Weights of a small mixture-of-experts language model, trained from scratch on English Wikipedia: 51.3M parameters, 311M tokens.
Below are experts of layer 6 (counted from 0) of a mixture-of-experts language model. Rows are named router (the router's row for the expert), gate (a neuron's input weights, with its number), up (a neuron's input weights, with its number) and show model dimensions 0-191. Each number is 500 + 50 x the weight over its row's rms, rounded and kept within 0 to 999. Numbers have three digits each.
Before each expert's rows: a language model's description of what the expert responds to. This comes from a sample of Wikipedia text that the model never trained on.

# expert 28
Description: Table header words
router:504534409492520533524517470467453449504500578410620539516466414498529556477489490561520490500498442586374500568471510475527499555538533459508444504404460539468394517476536510448455439600601457494538466396496546533473492523536454478565444589416528407459448380466488540513488466487547529578404442401624571530500502559447535468456523561573491471492514476499501443522488482469496536564573494467423497440506521452531424504476529461445500464474483509609410552512490530424445473483530559494538516550400547522434475482418564523536525408486470489545516520412528507528620480498463484435
gate3:464525505478420432453561488521481589436551490445510386495579524550555478550440484497529440574583542452521485638541482418664470472528428497549463592523493530512610413470562495510492496460495408533478548478473489441496509489565470502576498470439500480527497468590481485473539476502571554511470471540499417514483498441424504464470540489447571516546498538476448503484412407502476494429545619458488617545487475504570536520480514535406506592466384532519411502539496423510490459541439480571487460581513440524504497582468509609501569570497500513509501528392514546428511511515488470542
up3:534454459495562512571408486576527476477508504585501541539515422479512546474491387509415663545564462543517530493548575628451464411465494458484491466494488512517527518477484529581450415492513511491645560513583479523434528499473455458382502479455460501493513474483569445563455591524439489566548500485537498500602571522529555493492495536572486511550480503623474472536448499462452487489471457561458530427482418513450479529517446427487470539541636421568494465554510536465484456507474448511522426434417495529434506512417523516550477463477488449552585492552496543534631591466510503465
gate4:533474518417459404430520442596458432464528577465468551550560487530550441537502548485454457397556550549535544576418535501552542474521560508484470524429533460419470550456668579456457468518546522477507553465474461480493454546518536499549491451516422450503520473582544484623522510502513565414423578530471628563444537500498493495541491584516480576500517546547476480558525485461520475494547513527394527496529413499454528484480520467463561560440510497560431358486465567521526489450534461492501529516481587506554506483506528495688522458551539601529537510516524571461434518477518493472
up4:502458483478529514448432497530515496492507513508517509479592400518444523445457509534521501590508525522539394361433489560490498543541515536579513499438550431542628500520550522527474412409486548498499488398435492527443504506499471538373505548520518530552593444519494509452475494548550454507518410555473510604490480453497464495559474555469453575514559428466442480384473516511480457497482431525560613480501477518596482492420506503482558484486475476532478558556518427532306522579469513513532470435444466579459539476528389527471490456458462580406419489469478471509530426553438474516
gate5:533551524525529464534435447576608524456541583514510560459504516429521522482486510563412495533510530503585629497595601494433454546510530558497452453388483355415518481480479482478533457441556554615598538566367452557484463527565469511475526470541516515476534574557448481474565492447523532539516570562493536495509460501480552456468422420537446456498431456467485521545457464481499537526555481559499475446421565529561504498522438430446472486464468477604484513441515503493493433576564542432450513483558471508505485413502456503583504480461468631526525535533470488585456571583454452473
up5:481525496383531498538512441463481488485517390444565592530460478521477465574561465527470538447548532445525435549403479494452394525469461567447490578557539552538475478429451595491544464550409455485574493489534449555473543637523489509497590475432600511534418478536468478462537505602575478444492472498494417454520449551558520507423466559583504528524435553536455497500515407584493546513448506409530519539607456503428495510512534480581549516471452453527516480516464454508472573467501469596498535570485429522523530638541480465517536502400536520490507435494535476511587484437429597506
gate6:457672467569530516501556490448503482513450536572442508472520507446586544395550419485498478473479576422587462498480465488538511505513453530539516514372523457481541494493465457502461547630450495539565497525493461471477473545593441521430450611428423478573523438471391553446466510497500449572516550530427462532504547625427534582518516433552512541515473545484510523518423526508515535583510529452504491514452583563406513460543514513417541534510500522596512507500497527479541532514429470484499425442367503505497521556461547574560462458537446588412574558523540502468495525437542478458
up6:478570408554485471387639523470505503600440488494522582449546533461526471591578438440539528481449519555482527524439536555536495416555513527531445405507569464494551417563529521576572539541549541544482498521484476382439498537540513526450469541338486481533449504485478471477428597477467537454569535399426556483533542476409475548569486466448487498535513492487545449564501432475497429555501473498615503522532443476479407469511408524476456496484595551594439442546474481482529442479503432449492492425554431491440488491588523506606477479480532471472440515489467532528514436450509522485
gate7:526548540484481476551534427570473458502564508415493512567543484499471476456484385533459506520530529529471529583524492469487525462479591494545465522425509549460461482501560481494444498632436455519467530477469499431425530557511512520470418474519537463559513491427417418528457570528505381470523557405532430506497522379393424518456542419469414584512437558536437509504534449495493579531484516394376447517539484493546478480592513523576552452512478415476483506516606525534434588533468544563516643498463487460508486549477536506534491547510592556401506555445525464492533600502458484523
up7:548489458556584598569484390499548539505428568482518421467455511536404494543450570570486484475533527511483480586482487455562466542464510513504470588629496516543435467541515546396420441536481533511364502552557485562489534525594488568418631554571478606559455476524483501473514561509478455500540624532491472518500539474450485499539515453516517492443462529510482431451463477405568486470410494521478469505472478477451524547477546454445544565550460446461463551478444598526457539450482523560522563608439505501447541560631490413506465470504548541493515450514474507498508573477516449593
gate8:591553472537579539494432491504520545484517556492552527496468450529531564515475476465485661613401467533435417580412553441523548548469609462443509452436421532514578509526464502484487554573421508532429511461460439444470408504561415421541477506489527591587462455487572466537562495463422498505503476541546468554569485457552466450463512527421495479432494565406456517463424552473499449470525482468467472471466537493461508474480573531466525411426487607519512503560541526400484458455570432536472502546501545454419467453530502517557555507569422492602485478495538505470378511469480530463
up8:533470491530518462517481513540410517471541483460532444460506578487477496527506503471545463461482447546412534487566511553418461480425516484545432476518463444551534458466502518473507547495489494459503536509576423423528457424471537532524448559509487540558456552591572529419520478517419476453584506457542481546491436488515467630466508552504471588522390499465568539418491492456453463483518533472515545446533483590431546532436555502544375468555466490450432575410444553571473575467550497464434485498486552652561529529513499551408522427508547394488584545530619471514475394471629531478
gate9:554583501459448530477492495501551484563499601420509653506443479574524520506536541495575447487499597435602567556438512541493515501523545480413493565551536455480494489431540554570547393528569480579516559481547490490490509520475423456512483532589609427532450447451390491481463451511412616496381473466466529539491493488487532503553524579510503537457487478476511488457528517420493556494552468555485507578467449431517473536481446492555562601460484538445611511525487479485522564537534574529520550599539573425468491448545507491418490520465503443459593514538421496508506502574447602451
up9:497412509442501584576376465503517509514445560470481465538448577493449544504512500597538481581511524409502550537443474532546420381595484511525618492530476520451438526448556478512520493475541451457469546448483501593501495495520507502420483483495544353484506538567437461466417424438428523509396559530449430600437590546475580441527446439538535454585432484435466468515534546473490544509589481491465496549492498448502533458530508435558530469553538439498549530409532539598489492486519502523540529545430527471522415470510466393517512557455513513525493598536493441459507469586580456548
gate10:448533524475566597421494491544447469455533361466520452454480491428469583479483573491511533507554495431399536550500485508515439487464492511549457586594497533496533460497551427489519509448521504510560471517570397571446474478495465471531488447386525546476485410522507541501514526532527510551547506425423525489470450579499480469500502465424528492482487441517475617525493578530437553498445475396463502559497473413558485455584501541553493485452539519439492483448540463513602441440446617439540428520533490437513546489585469441515513603536598422520480428477581469445405508627531568445
up10:547462505469445558333503501392492502497515440551532491519542513522465462441470539487448522591502552452552403543537506474511434541526414463495525574446457440510538449474499395427530502484611579519467517484538535487434453537539474587615502434525545436481478490550528479479486471499457568460486594464547548508440613483447464502524493478467477539379507454563500523414454459609435475523495465532536521568485502599517476437482524553488481454407517543560553574497579506591572569475454518436552495475568554415545496591427456485456479476503488556602422494457501471529536473538536571504

# expert 15
Description: Personal names
router:500548454424465525520454564507492349446524605473547457475494423516485481550441513450552472508554469556362568616501567466500549547472531587449438478517453480508486357483560547467486486528564519496500554517466511498485518440459439601483499554446406505469440412437489566586519497514572508561418545441536484542503508456495510494497558573527509660504501452465522492545500461452446430549545422502499459532498545412533474516487481455468435491501527496474446532532462480356550432471447543498457548460529443443484607502466568546496496401458488465454499494404529539485547502568476554536
gate3:511558560421538478410397447508478438449436480476508524422560483475523525493455444538489536433426498445518522507577455400475493545518447526522604480555549497423440443463541463500420444462512506547522468555566582442505477514474490564413412536453440485544521517419455543478527550500544463507538457586524524471494553465397447461507467570497494616365503540519401514519518476456477467424462532496474527509553478568518483411502405489472540588533508555358521542508437581475521490503482414420532435503498488426382465526570475447517560491542529474499479468405447609459476472512459493471
up3:466448587504592432517530472492528351513513550527431559495467549529440470530516511454471545445487550503481438574491462650521498524460421480446511488431572553532519547503427407510504509575472429475542572586451463459476471485456472605413450439432443410487538541515471442519470514460525562496416507498495492516508390585526470495542462558563396450446487554456433431529512536460438511594479403553538501449527424523477478448527465454588448517444551542525522492447562591482444445498435476560574438558484418539463454495523474515466540480517457449548433514534489497540450479612492444498
gate4:498534450423415533467510538523460475582483532427481526467473500494544493603515549502504499487551437477512567485505546484499464564542542604534421491541500564495512491559478487512470476487586506510452542404469387444507496564405472630501505439482560509552491452514481456544502451635507501460598626523476534560468484447551485493458422461429499554437554526464508550530536441450491436409514429493530430483410451511451431449488542514433462493398474427500424456444576527449489587537487529460549566441500391497502497399557394466588518516455468573503473491437520555527462486532559592498
up4:375542500547508416548563505560443579506512525495524468457506506452473502493511563515393490478539552465462497489531434464389565451561491437443507497531497477492451545587461547453622544451520527464471465464502438557428514461571529450552527551450435492499488522526495495365459622444510485542437536414550542442416471605517481550472516501420502481458461464460518454552499546574480442591495486488467557443492559471465542575557458492541489469531508605518596550529493473623500483534596508511495404449462521582480521641502523563503422612482481517526503617504526485477536488497518512482
gate5:451470560593461538490544465510479511500443547530505437516423467526447489554492493569507476531515440500493565489560463528505423510513438565538596421533373433603493454613533557511588457519531525456499482554532530538462488649565553368418474516464449528589473388455535435577491471534561516494493443499572436541575454534453499490481493598532476623494566441508476507403598474489534513576455498545534521425509525506495445452443546523459433436546455449480417520480467495499635486572511543470448564474523466544493556533499453524451535482497511529541498506523461524508528495548559550405
up5:436510440499574557523464446430529497363547510440457547579496515538564504598562473474548433441521512459602443414644464530492467535552453518599492493640439461468391542596531502415478474513549500469433470483525506568475435502561484520504555508485423524557426397500532491478508511448535503563510498572425569506506481477432513532494522491452432517503507501459488532520531465488557556534463430488483507471576618396488554501424531514458412535461541491485552415497583447541506457474514507413482563568527545561503478526487535502517454512531541619494454441579436500532533455502453423500
gate6:504615572428486505526550461465406476510520551508516499540491529537496422539538440569605469554499472617408502445562540484484530527439545411443514494500523430505428524526598520395504486472456497533552471628546477448518529440472464545487497574494523486475573511483426620461479509545534576529486455519437550539639558459464548520508500525541483506479548503464472481476577471508512498515495486570523414504499376378504445464439505455531545523593455487477529621555526523542471515485530416379560459510486495516536514515487565576591495510494495515444540475486530459608572478422428446535
up6:436511513426524520451452521503505552507606549516598581613560496542447482558540504457467578519464484452450462505541559592555516583559508507457473503558506491496556526522451573487473514614460503470528484445473534506448535511578515524532530432610418495528494457546487453512478575436470587498473458552389571587456488502549514588530512498465578464557509535561520489602564533635461576487543529569430546455497503475481562475593499479509438451487554422455514435550429575489500579586526446378559462467460504497495514481464540514432519583504561556465561574518566455511460518555524553532
gate7:504486565443369421474527499505465463431536461538499556494544471473459517487472546489386509497493613536579505503514465472430450465538552558574476503517413541458477463511402576519486463512474491529451527456399479468517543478452529594611511459368522547588510556573437534457461544424545511426419484463554545556551524479537443525434446524499443574583452466400409459513481468468425526467496537439468472469438501512456417534508550495521491461453561501415474447458513575486448562482419483532558547499533494528499529522443546457506561469578383449512589456538567513560461588539530563543
up7:519488474500464482426530448487456503593510496484492384417483543534495485506546546469486498522546490486517441639476451458562496599465479417388474541638561539580490453515476498494435501548544514421453498532572596505487434593552488488455436513474488512560445465541453491489670552484537528505521617429554483586504481466503478496449428488545418498514551452557499479552511433396469492496449582538493466556460459522506622538524548468574477479455502434500563517513446437466476484492479437429522463361520440482472471494511524414508478497452455543456415523442487503570476436475577536524
gate8:438534505401563453515516516510612530459529586489503515536442535504449451420516464573527395515483556440494484495481469486533412521526525569482489393428575612508478571417494506581457486516612443571485438451476561468516490482547521475564509480466506531584509475468512479409501417488447486504408532503585485477476485455564515474529609443456503472513551530551468522507378492594562486523527522566542461466506506447465486480629509521526438447482418564531526521566493509444477456460493475608545487541557416492420540510485562392503439439579507447440538456418533465473470503443618505535
up8:606580441552543451486461502463499491528436463537482504413601524546469481561382454521491515461558557517515588462558464512560511511446418424531416523514460491502541501539546451541431460497558437458522493534470499523471581500527496405494509435493473459532405439619484412515542552513542502459569656502490544405504528550599554522542513501419480474452470526523485527437437550469493423390540569501467494477507475484524562441532527489401531501421463494554466493557521516379457555506517443458462530513564550527507592458534520480546542587489572481576535553460434520439530519569482613526
gate9:470474543469548546565546561467442481585512554570497640456472424477539468468570542547487457463470515552503446485602522483481406459472483515464504506535422641459511544428548551556568454494567525620516467447520583516517487607546537488438578518459431539520576519512486566468558489583484445485451490437519551461527557429494558440511532453545461547479642457556492499557569553568443373492483454464615499491515505546477462533482484552472446438572564549511528527444499495458509417565544545500483487481433435492488525455570563495451540457504542464456495514454478554576508488581508491402
up9:530499484380439446481490448523532609476470455481482496476498656444476516531505513480429533551538565546482561483432485551517459471391450456562473540505526516529471526567483403452522511435484475487506565501551539383399458575559520455520491506583505465508418437534463433485461547526563497436537568453475465522489444570478559540446411464472586370519554523475570474554523418470550472509497463526539490515480547533591543480500530553569495574553358479430528504495461464417544487496514536485541485525430487432528442550408447446437483576492437509615469531566474507562465419500470536530
gate10:494510521537502548531477477485555517580517495492522562485418539476467486451584545523577454559616463551581505529430523490565492495504500527432500437502497494506492531581442475573491475551537603419450565524391567529511479542538540454468492478451513642520567502518424441360479465495502556587449467429548397595449531411457523503425493441472501459451484511479563471571460532467483422530549478503461523497530516512456505592372492362533555473499460456487489420516525459552483469479529534484514589467493482470478523515520442551552586476401496499534548568484470452534462546438391475609
up10:463484478581516574580487559563517459466517500496431617487380504498549459515554489449553557516424557496562535423471504521566492487529443467491444555541483520501492572510406543548476452454532501484420491482428567424520356417417459479498506550418604464465555516577494334511498483511485511532491450470469419587479544434424568466483528490543474460535508512538507398507462480509521536484518619580559525513520591492493442581490496515574488521508495477485441483495448495482518469457510476523462524467524432554530507483461463413454528513443510440440417515591411509512399477436432405440

# expert 31
Description: Past-tense action verbs
router:529486524463490516545458466478445401541451537410461482490412465481539510453477362542508406535538494600501572540512513433511461454507475557556519503477501463550476487449555492550514554597602532419560484465415518407527505484530488525475454439391432465558535403456509540478507405496560497503460529456527607560527481590452451528496495572571448493493448489428523511501462508444463441445511463537539530518570507463538467520469513515546496412496474491458464523541426702417530505584458530484450489518467513539428509466510536423447533345499544485551609526441508517474477485517431489482
gate6:430405541446481529454508476407517512586468589442409409534456565544454491508515431543488494543528468502474418510553498472545482491445492530471495535479504559527502528463513407496492473525538469444519575511447504511521510534493431426551510477329439536400498531455536521491490435532562532607506508566505535501544410447452395519521428473596486503479544571538577433567520400539546505545476489529570455529448496521547560452470485425567417485460504483501474433402557609548551528456539461462471527512485518625468533590535458575606442474509516546463581461534516477449486572485483562442
up6:479468405462515521505579484616522549495452562486603449474504498535478485474548450544460467492483614495490493480356475376500435530506394538501461467514499522426513506347482526514473460440527586558491554579498472565484465480574475494495446598486452472509524475566551515504436506496551423449500582485545498512439606492516470443468497476515436518400504497551515531470528554534499590444504527515451528487488486453454491462566597532484529527431485484531463575552542404427445522546594547543412555421597515436516505556501376484493526506548466523411387469481495467454473490478488436452
gate7:542523419451453447514519550478511531467415478429524479595471494470496526417531429421424549459557480436511495546501486596554586502446430392513528520489455432592431500491510517572485454567537495520538542589462510481540496445463485520507492416543501575530506453432469503481438464542489524548471419425477444531494402487564476480550533563508372462424556556613509598497373470429515486494491512582469507482427599572554524480429455496434472522553546459437450515463481503488531497388420591475480490484519441499480522485516548394543494541470454464477478521562439540481620546545457522453
up7:549509551483492531580511460471543586544542387580477498480453395411525492456516521565472481384521470491500557477381582559570485542579526447553527531423520509539464446508587534548462535511557485483501453549460510466411496582460427509573428464549506422556534525510558447480458481453481444486475472470535394431494490594523494482566585386483526469498477534543556574411572564562500442512477484474515486538512446506488464496503587533504513580563401452591521483499473470524513563430548495431597511455460529500452453478500558528544478584501485430537526466525483544447496453346531522577
gate8:403461509395485484568422469499439509548503527571470493492542526542510500477497450393571575570460546542463539516483485402544426484514473563522454415521487506496546420585493498544483574454534473590485520491445494484541440493606517492542435396540595483467461549409516504507564513502506600540513443471535444476414515539512511458555470587513474498483513603506497534422445560452579484501497552438501551521444414481541527455470524456508490473456617566426469488500463500443641454473435512538478502540414551489447522449473484532531480492562585548579584528551573528414462521364461459498
up8:474485470473435441546539374461528530531547527584504512526470592514508440547471488385502552575473477587452530594417548590544545420495531532531585550439464518483545528516533625575605505480500489537521533499434496431563548555398478475473396470562525491521569557464533544506461393565491545551543477429501511562486456467460400514402528513484411531502469589541594508520499491468543543514551459452543534441480499577413471521491505451482415456542429481501548517449551534514551534482451418462545523449476485520455451563483439501560567464500396522436388526521485460470496480529546449498
gate9:454520512529535542608474481488481475508469545546408539438589495458478517513518480541480485499525536549512568541547507520587451437550522539632471505501571506477484589516423466602487584485523520494529565436471517508494544513592387481395458487434453505462431633465469482498569506485520499528477498477574439409508496578475577484512529539563554511569484560491475533524551489477468487509467587540523560549528511578478466477483601405539410461459465439495483512474534551500491464481492501479483481592503577420323421469565648435544476459507507514540508406564500516536474560495426556497
up9:532469494503498604418544455429589471486499446543588505429598531509553436561536529537451555516477531500534548504540519535463482471580470453469455425555473471528556522489442461595536513533499484479572488491546571509554473564430453432485435509583545521512505593602494465446514481458412551536509475499524481475502484456442535484482541493469468581519474487507512544573482497558428482541624491457383515481477537473477426429532502426504481483532484564498494434377540457480578625484388476510500520489494354443530459535471558445428499522543622503532503540413472427473571567416477450429
gate10:383532518446437582425490498522571450543557542481539474495530421555573518469606501541495579442525592450516434527459555538521526372505441404502518486460554442452556466507579474567487584482425485496550589477476446491506434551557472387533566475486516525534519481504532492470480435503489502430488511544540511599527465550530556455483434429568511490405447634535495579501410527472498580506409418587491480555420487469534505544455493448551517455405496512538480552437439536520581490505528493553533547537475417580584542527494441539526459462526506473538596564471496503461478558494470435515
up10:576505578522459495537554466411452478515446516482593482561411423495458483488527552443506465481526487567523518499562541497464530513581488603538534464399504529413539494445577444485550528531488451546516590558515506512514490555617503560409516582492509532549577517592622544508586561415568449476431511577468535426537494524502465521554557503521488627427512475533539504583581514441553527480466509566474462511438509569528446440474543493499496605490458525480454454507544523502457419519538555496493528501572520496438574490440431531504549442479551514400476499500466608515558596564466401546
gate11:539387534578473457506470417485500482488503594507443494490609521511480471479459507504481537571546421553512509402535601535500394480445592532488505443493504600400532519550450469512501581568467428479514395460437485474432573464582608438556575613494505494504518468430559574501568392489474445536430485499559486475584513510439428599465514605589508490424449567516500430427575465477456501484449427475416452460547563466555488472485520527474478480476501514535511501547476475463439482499504491519507433399515476475527543557492529452459516569500583484483467558498573516479468486523433577524
up11:445534425512505552528388572461469502460499457497515534527461583517490574463457456495517523528445590487379459513438506496541560544554489502465572537558505565481536561471485613494485521433503529513487452525419484515517430540421537498559547517470527483497452541540496539537511551423529518560499530535545453510488525525503424522517517540505437465570526496441487514449463541584443522585507523437460509504492573445443417497454499459552539452567482541511530456507495567419390638430561667497641511531387485528449529508540552468531471502480510537421528465556409496507476456380616585484
gate12:513513415437451486549508458502468417509477453524448488531571560501480395469423468405583537505539460561471491458518500543531505420449550518450567619501513496499494494429483566436463428474483446447553463543452496524528449435506490554416434522471508446443528554448467570431495496469453498447529477548549580477501435566375496457534519478475591658409494544414484481471468448558434462559458448507472538551611552532496490427542480499533459554462491511510573489429454633571490498483563475404472458439546411570477544556438544532494481509417505451457473485526564540439452523492562554505
up12:547456515454456513447532528520520430559447620547429502415452600439633409553540490561476583516481461516592465504420523575559540524512540494495501516511432513434542549515668489455523597571506461447544503464489450563480557547551536468460446488438531514524493487520520498536523469462531484576401501501590475522507512472500438465422527456437497508500531459557465553484476542518430573437561584501554450480522537429613598556479547486518509590489507532548436516461512507542491538512608490470499556571505502558543487430450442546538467588544469498519542487425588614544447475480489564489
gate13:537571508553443528506604476499464561464482467397551548454465510491457457530497467341451505524425498534510523485456547413500468499478397533522451504510546517500461478544505393484407504449468558580541560394471456502458594533473443556494428526424416595529418461510563510468500545531568487490501499590488487539529590551562544529547432531494505489487492519570491564467405479454460567496518545594454472483477510470518457460486470437511429618471534555472645559385475479490533495521540602532486529462476445474512475502462489453560464464513486482571525369585476560522503476472478485409
up13:516503444561439589496460424471445546561479497442445581471522483543591559468471472504434537478489560572510502542531456500462554462560519457476577516510512491420531500537521515524424515422500555498528579472483435505526434416525489538633502457576546500541534442488533494512464464499391496569522523562482507443408533475490523524421415444551503540494442493514532464444469527554461414435548463552502537538409468531552547581414502404460549512440466536613483604411452443515553532594457500474528561523481618473438438486554531428420604484480469504501551507522544532509494587543456529374

# expert 21
Description: Year prefixes, possessed nouns
router:562595535484472529491466532485524480522535524408512473514445471444493613467466459588593456512513503465518536525508476458529563587462441507510452520530477432496559429499508454507467521552581533524540437384464537433511488516455459483446420498446424521503530494540559473525491515532571470556354439428591504589588501542510415478551529537594470565442532475446558542493512521530479543488466449406586536570552516515624445550522474512498500441435565578563489484545484550486507481386500503422533497531421441488543466468408506506441580461459598482443528494393538512558569524463436467423
gate4:575543540484439561575564557489522547461498460473447442523558551538417585511414502552479531517487508467476451524488510522511482463467504462595496469377549513459442485438400560585558493492500526440540446458470516393437482566490461597501510568510479567553498509456531436444469492582489479531488548481441507526547537455482495471483552497511557460398430571500482525550470449539528448553453585531572537568639566492484436581546531529489443490465452564533472420463587493488418503587551484495524560589502454554636513515560487497503557466406507576500498496394415431526507516547497404494
up4:553573488456476487569511393468501455550484483476494479577576433511489453529557502521497514396495468547499511523484607471489463449449509432558536518527464505580446455463520558604405576439548477523524571511436552536492453527496442440524591468453526407589488413445409460555463468556421454459468471422511467464503477596440540444535499531527419542499490571497519573458439542514464558599560554526457448495528489447361594539516545384433491460586512542541529445446586469453474497431551566532513501519471511511494449560500429451509621571512494574499458504538487479473538469490564537508
gate5:497538453507527508475502471469492534508495611454528546603556511596391488466553484496523385592522504523513498543474548511569431499513522415508521486525417489500532448604569554455551557511596484558545540473524495515488566541400424535520475432454479418609515570424504448546491507524516585451531539462518535353378471463494518546463543555502459537544550433444595485467459504571409513486496590483462584506566541424498522443423495467556429505488510519551481469623495460553396484498502412587512472516475495527500450518496542408522529496456508518525531489517503526447555505513575514602
up5:541574475503535559481552591474551479497526387431402551460517572519442505480385547524655480587467511519529492541527481476491538439548472499343571481489503501502528459462547462550485543486510548517488399474522522524500503499499501496511526414408495389595527488489491517494384535438472446404414502490490509551510534527531494472513540387473573547445472416517488552515472503573415503524482560454545538397539412537492542480479501534486511465559460511542493460509543525541423459405514536505534502539512508494471402424425505412430463568441390504449539523428497543562529446489416491452
gate6:506494394522542478500549458386452532468498536533424470454416465470518410556598538512420517540547579430482437517457458551535567451468451433469458541564448498479529545543534386473422494508492485416584470517471483371558426549459563538535547499477461480494520388518535487502496495510374572556471474478539504528448565481449470451509478477597470469472526456426505584551545538480388543496498496370515563540540510538495592543447484437462484466439404440559570453400483500538533468534577536442554569491478457472529447550500532559463502469571508524431533563525542471489485573521500490566
up6:484545503489487470523470468602520479530488402471450438605490518479567475494532502573520424567436400575510505482482535439566494554578518441526540475567413571540515544504538514460484476463612422478377463458456489586470487457492527361534472582601489421431450524434403423414449456520525478500559530530430601543507494529527470533505412506500484527601502544472464530482558460470454522506419438484485515491397480426424540492543501542550471571481560526452450546493537498515463559507430450518457530532462427481594579495580458561537521494464550445464484504529470504453618488533483474446
gate7:503482537465502544407501465540536438530479444481529469485483491580443508406450441573567471469556467542494446488513502555547453569425511398574465580514484538466501459428481489504492515434443537498545512413391422532404494530437460510532464458525547462530510567442489559467548459526422476532305480478463567498429481529506535508516479524517551492419550529510478551574417494482510479441485471472523436580525540373561505464549507498433585396440508414592491526482499483408478512385509487407502460476502547449631527500575557472483515545504465486542501497483446554569469537543456591490
up7:493433543507454570490535508520438494487439512487527507482487506475494482533424553492527478419504511421602495449531459433452500559543545461508589531515486608571545429512460464394538530444571516529507464494544456501435487577463465505416365505460604514445525575493512604599493464451466503463521483491576552494523482535469551527514404566526470418514496554437442555445520531421471488487472466444514447452518513519524461440629433604506381490432459376493464505581509499540466456553443416534488491494516553463507484370481461469437465519421484489509504468512418627504531428460452541503
gate8:423505458504427520458507463476431457460444470494430618464515557503471513508448504482507451511506536617552578533456485476407467517536558542495453458542423491502487499427463474518518543492512526448558488581514471401545409545472515530481442470439508458538587496546523456466362395518584527424558518612430465510506552448508499466519457559444448525455545604507505510549436510559489421621527551462532504521562504509546472553535605448538512428360454557559550505479471535520492513405525453450471512437518459484563433505489579475463471561465461488541505497565479508528588472355454509445
up8:524501463535425566513580449501535487481606497507459617452428575491530547497473506533544498451522565438474389481551529406491538549503445442560476474474503459509474425522438469469425520437528476427498551511558438498516653541419427432490438557507505584466570532453575537480464474513478463535538543502410502579458517493427475489481541519559490515432437493583524465460450537460519570462428471558489436426505458536470481545484508447440564491457535394525439443536551452461499580420551430418513455501508493494489458542460485523497588522485573433510508505390538325523504431470436497514
gate9:564550499544471489533573502526509560388478514400552438471508474564499440552425559560472545431463403546586556574524412544568545414578466566530469579504493514470431481463497473449497450475469486499494474563438512602514538576581448548565466535529547532457449509500580474486579498455525423531465504475475399508553458501514478487508488483495431559554470396456481476424501552542393517564532502370449582461506494546548609448546458422477414501502408506561496619505520549480492476498551440479524424504528514473448443543472598535479549567591509480475477444557464518494502465514470439471
up9:549535541472522527564552464579509435547475456539478487496488580440442503465456539528510579502550475441543503476435540413490578497582435505524540498545523507453552426509471515548461476611533513469437599512517553546517469568537536465515546508538476647543512530387573458542495564358556398543453532460522474516469499546446474426508518499574474527548517471593482490425494464503414467507503481521515477516614583530467502510499469571426479656414552540489509544490501439513527539554415506559565537482452593482458517528420562522490545426533486542517498485398506489562442597513557416529
gate10:572436559570482459429507400501404405527536458444602509605422397627396464542416512463511442471509562514444532554508502535441522497510472543446502555539551545490455386536588537491443464477542463429474465527485521510531583487518464581453471562516477525399514427462482490584454433518484484532525445385414470526486514551459542440439461459444468467504403582530445501547501543525503537487524514549584458534400506522538490549436455491417497479549486461516521470457480546591574406474500508488493525552476489451560473463577494525464446451553488572564541480517536462435566491488452482429
up10:540418521525453528524533521516461539547557395528521546552463531594556470534521543457570434434512526507513530518563513474559475475492464469440484481497534500488452338509461610412513452457508572458484400465529482564433425558472417478540471511591443536401499595510498515457490545559507482581532444454567540515491512582504484392520404582486563469482500497466576582455402537521540496564488522397532472377555469428515526410474522504442506544450472496509513470491405497563541492506494479527562527504454550474563500427471544431391536570510562515543487551494486555426560435508548486567
gate11:543524510547588582508428529483530534448533529452585576510482522474494438491560484458451534498441542469465482542533491486371451550555507506483403465524507534444492400548558449442495566618539478537504577422474523468548493468408529567535577500463523500485553417374448436496465471512390547473561468471503444468460523438500555570475458434590408503484441568438497533466505612497510487486553586530484490471431596445600406534530487483422430518426410551543556503562588482522494497525517460513499462510600463466579516478408456517519479503516559530557529470515483412538509522500536576465
up11:487522530445500459562561501620523441467521468507458479515563529462491458547543597507604468457488485450446500520410523455494465466466464461504508410495515378572484532512634482579511499484525487475471496435521450573450538508574462520483456564495487467554509495456537517401424457507486528386479541602482506476555596460580443440604465563438534516448508467490529498447476365533519446480516495583467523506478551457472582536411563501444568482465463431471415488394515517487552526477574517562569442394448518451462463484576495476488415525493438502547469493425575463468577504498589567487